From a checkpoint of a small mixture-of-experts model trained on Wikipedia.
Training: a variant of SOAP for the experts, 623M tokens, 4148 steps.
Below are experts of layer 2 (counted from 0) of a mixture-of-experts language model. Rows are named router (the router's row for the expert), gate (a neuron's input weights, with its number), up (a neuron's input weights, with its number), down (a neuron's output weights, with its number) and show model dimensions 144-191. Each number is 500 + 50 x the weight over its row's rms, rounded and kept within 0 to 999. Numbers have three digits each.
Before each expert's rows: "comes before" lists some tokens at least twice as common just after its tokens as in all text; "mostly gets" lists some tokens that are sent to it at least half of the time. This comes from a sample of Wikipedia text that the model never trained on. Tokens count by the router's weight.

# expert 1
comes before: " 0", " 1", "\n", " ", " 2", " 3"
mostly gets: " –", " —;", " –;", " -", " +", " −"
router:526466389472421420526540573596509589459451470445518516494491373452567392554461492471564536472421513640585495533493534530467515468544493556445418
gate0:581503518475544504532426542460503493483481527526465623516401359474459487463637509522503501494476475538427485426512471600416572519450551593502552
up0:372504484544419505478549457537536470568527468502523420491594663509505505567357466485461515518536535455503508557506555365584444464547446444515458
down0:369440602505588557499431459550540463521450495533475522533526445447524442540528495490427476480485444549506545579565491480504554509431514531452514
gate1:479409547355518447521465519611464511544519454505441433510376484505500538479579545552502440481511406416446534509542537549528511503546535542479551
up1:569448527436444421577451527497505500451581515450505463518530543535416531569386489575478539539586513445460531526562542489522473540505530523541544
down1:480436511537584558481594475613511499540477437501557545501591528550542451513515492467466400537490435437443387448518513481543465540545479446417492
gate2:517428525484572560582479562437515527466485601453486464489509568415547476482562469493470474519486427414537509594486608517524471540511581524511591
up2:481494476524521601544588569463408549512525607437465512550587498411449495468596397402410499573488537434531470549431541548438538538475536462451568
down2:478501480535470531586590438578526515488502547460450529445482448521477520481462417450520474478591676443487438432519465540480565446491543446568511
gate3:517470461478557556615484440452498474488538553512574536562478465490468518387457417516458532492502447559472444528546488527490338484405499548543520
up3:509433440538460523528586421538518508530467585517611564552536452489540561403490414465503499482532480502480496456572435575498426479452546582510504
down3:526468585472427457401565541494569517523506516515565511391508524534525456480514536440597505484559488530551617466565488487515541466513582518491463
gate4:461457498546472447522445452578513510494429447547478540540475522438489551564487472468470526485424509495404537506447491490576528495533635526440475
up4:484516482429419438451491514477474526495397426568391513621462486521459543403533499558464495486505430550459592470469507455459445531529533516538431
down4:434495463529527442473455553479546542625449583491414551468557531525456599418414519539552474485472420523491532573529502413475541517432402484539472
gate5:543441629489412470377552505488472444414544548571584514641463496375478433551498540474486477476501451498486546520533480422491543523436474480529407
up5:488595462517516531589408507502533541560527470447403498429511421524472597495468490529533515552522576442518462507439499528483445439531482490450531
down5:497512427485430454502513539500468454682503538487577527471441517459530555434436436570563473525490477559522469462476522424487537598483483510513490
gate6:394453424513511523415489525520503455529509499554472503410492446364474508480529496404523421428494454587530451588573515530434504522502419579493510
up6:522516484355539444400397375435588528440520465534483558493487542358500545456494503466412456469500516503554406546440486525451525481494449513421491
down6:523463548440427542433429506524552479439495557476554571479451455484549598465554491523441558521490471494531525488480429579516498446532606513571500
gate7:439381535492500512534506551467484549458470488451544479444544527523457505489354494510521497479540586542483549471491477491470440492511560539467485
up7:517558505474559436495407493540470537480584384433497455532515602505399479559528559477477522481572536573487534457539501401430512492478511473494530
down7:551536568435624495477526518575539471410557517395474500527533420472465480486509587533455455491510424502437417427490521511501549497426549464480442
gate8:487433566453411471471491432516499460531504473604560514533551498488471447505558534498460481440429496426515543528554419393465559498538555453515481
up8:490520453559560532550494594533515511499519518434518540494450522465502536430476413496525537495619471522487480462475597578482456464442512489477566
down8:562544470436547570507516488545424548497525483488542507478499508556433491519517491503544490441512495531499524409512572544522557511394622492437590
gate9:505435533489497549583427576483529459418440447533408489520406491426560485443423596503509525433475424508555570470494555503488508523417429468500461
up9:505487440543494616541536581530553552538426461509474536452502477481520475533525335515555435494503468512443540499484474591492448493548515461598511
down9:421493457437525547466569406468449501543517464492508590504546508548606457565543515513501415555412497468489568506560446415510446496542537638478557
gate10:488506502439474475568483479559480561507527542564505557426601523476553478438445565449482462502555605511508544508455603460468489545476498533529453
up10:540518508347463532533428549528516548411459474594558478447490505480539463412412563454427465513596503497411507476445543447456583471529551474493505
down10:470504466538517442565531542474453550591505501493412452490500579493456436524499530392477495511506447499523525478462577591459507398488567485444538
gate11:455542580498465420529543488521533459487435513582498481507511501563435473525451484532553421437446538566559523605486428534558533499521472560533415
up11:454595573434553425529492563548552502400542479518469459460447512525476391552505490487486515475466453454462502530503599501563488538535446496525513
down11:484518489536428565490437460433358413547475476461568593482538559586471440495475520522537464481560547502481474450546528516454459507404469538462559
gate12:404492508551578569596519539542527447489511542528518541591512422471552460473504508501598521503500465420498474484481451444538568474518528372510509
up12:450533544544599524573536539563486473535441551506516508495517491415539488477506506442506505534448526357423540542444520494469562474456511406505547
down12:491506503416492448432528522512489530501580513383515518563532485486457520542493465444495491613484461472502535470511551547438452496408526550486513
gate13:498428432573538502497432548482496496468569430496501553512465453498524436462540547503555532481487455540489505457611474434527461450559510468495541
up13:401496457569457471498495496480552518486632515499515645525507517553560474440572535561535504448469406447501558412503507588557450475523510432522498
down13:567494550424526530568560474474440468486476550454400557452492554594439586503508558563575473336494574462532533567487450545489540462575494396497503
gate14:536503517541470451523516611518489452501432445494520468455509418576421416549506558559511418514546555586397480462552505486495477450451471538509476
up14:507533441525521594463527493511499556555596504512494543538493519472517518494475453414464519479477513445603472499472437585536516525538480451442525
down14:563469546464411484439532532509501526497477554470473461535481489469505492525539455579402455540525466464382426420552525391463535472520481521384525
gate15:594501499473524545460494503474488518609487505525594473394450548525408527516470417478488440491527478522487426466467437466493560436522491531419505
up15:616478572414575540465449456510507557520477498502504501432411562474446552543441437552490468498510522454509530524498433461449584412571490531490437
down15:427470486361428460465582452430439540476499554371475463616450471495531459511551451482568504549509501480472472471517489564574495499516506505478405
gate16:568525492510477534522481594519507514457390425511614477470509451574550486494404579523390424571536419521489550499518577520594531526620529534620508
up16:498535464583440548478497474589479438525576460380589553549540600482437496470499504530488480413549436486607439597410437478499526468398482446433418
down16:459433455478457526559498551574496511501426537435498508518579464530469509399466592456429534526509440476529509505483513498460456484553468500548461
gate17:482512462479527518516469510480492424511561433562417480522515403416452535512569570528482529485473476562516499436373556602550482540503552511513570
up17:484491444452493547546536507469564504487519598605518472512438521530446541468534467524499507482501489573424504471459518540500466451453471477440441
down17:497500494530548495601515557572566583543456515523405462496516554554480475563450530526534502562583583483483527544416512570460557553565450483385408
gate18:533540451454497462544507418517563424489458489546444502514467575419508476422372547383491536582446524597562472409436487432506472471424496441587476
up18:519455547571496496436489610523422545477467548456540505512547466568526581565605491558484542436554467430435457506543529566485505509572520512438499
down18:599527543482484460381500537541546441420559397498500441503466543550482418495451513543436527544444545452530515455478515367497547459493601485397529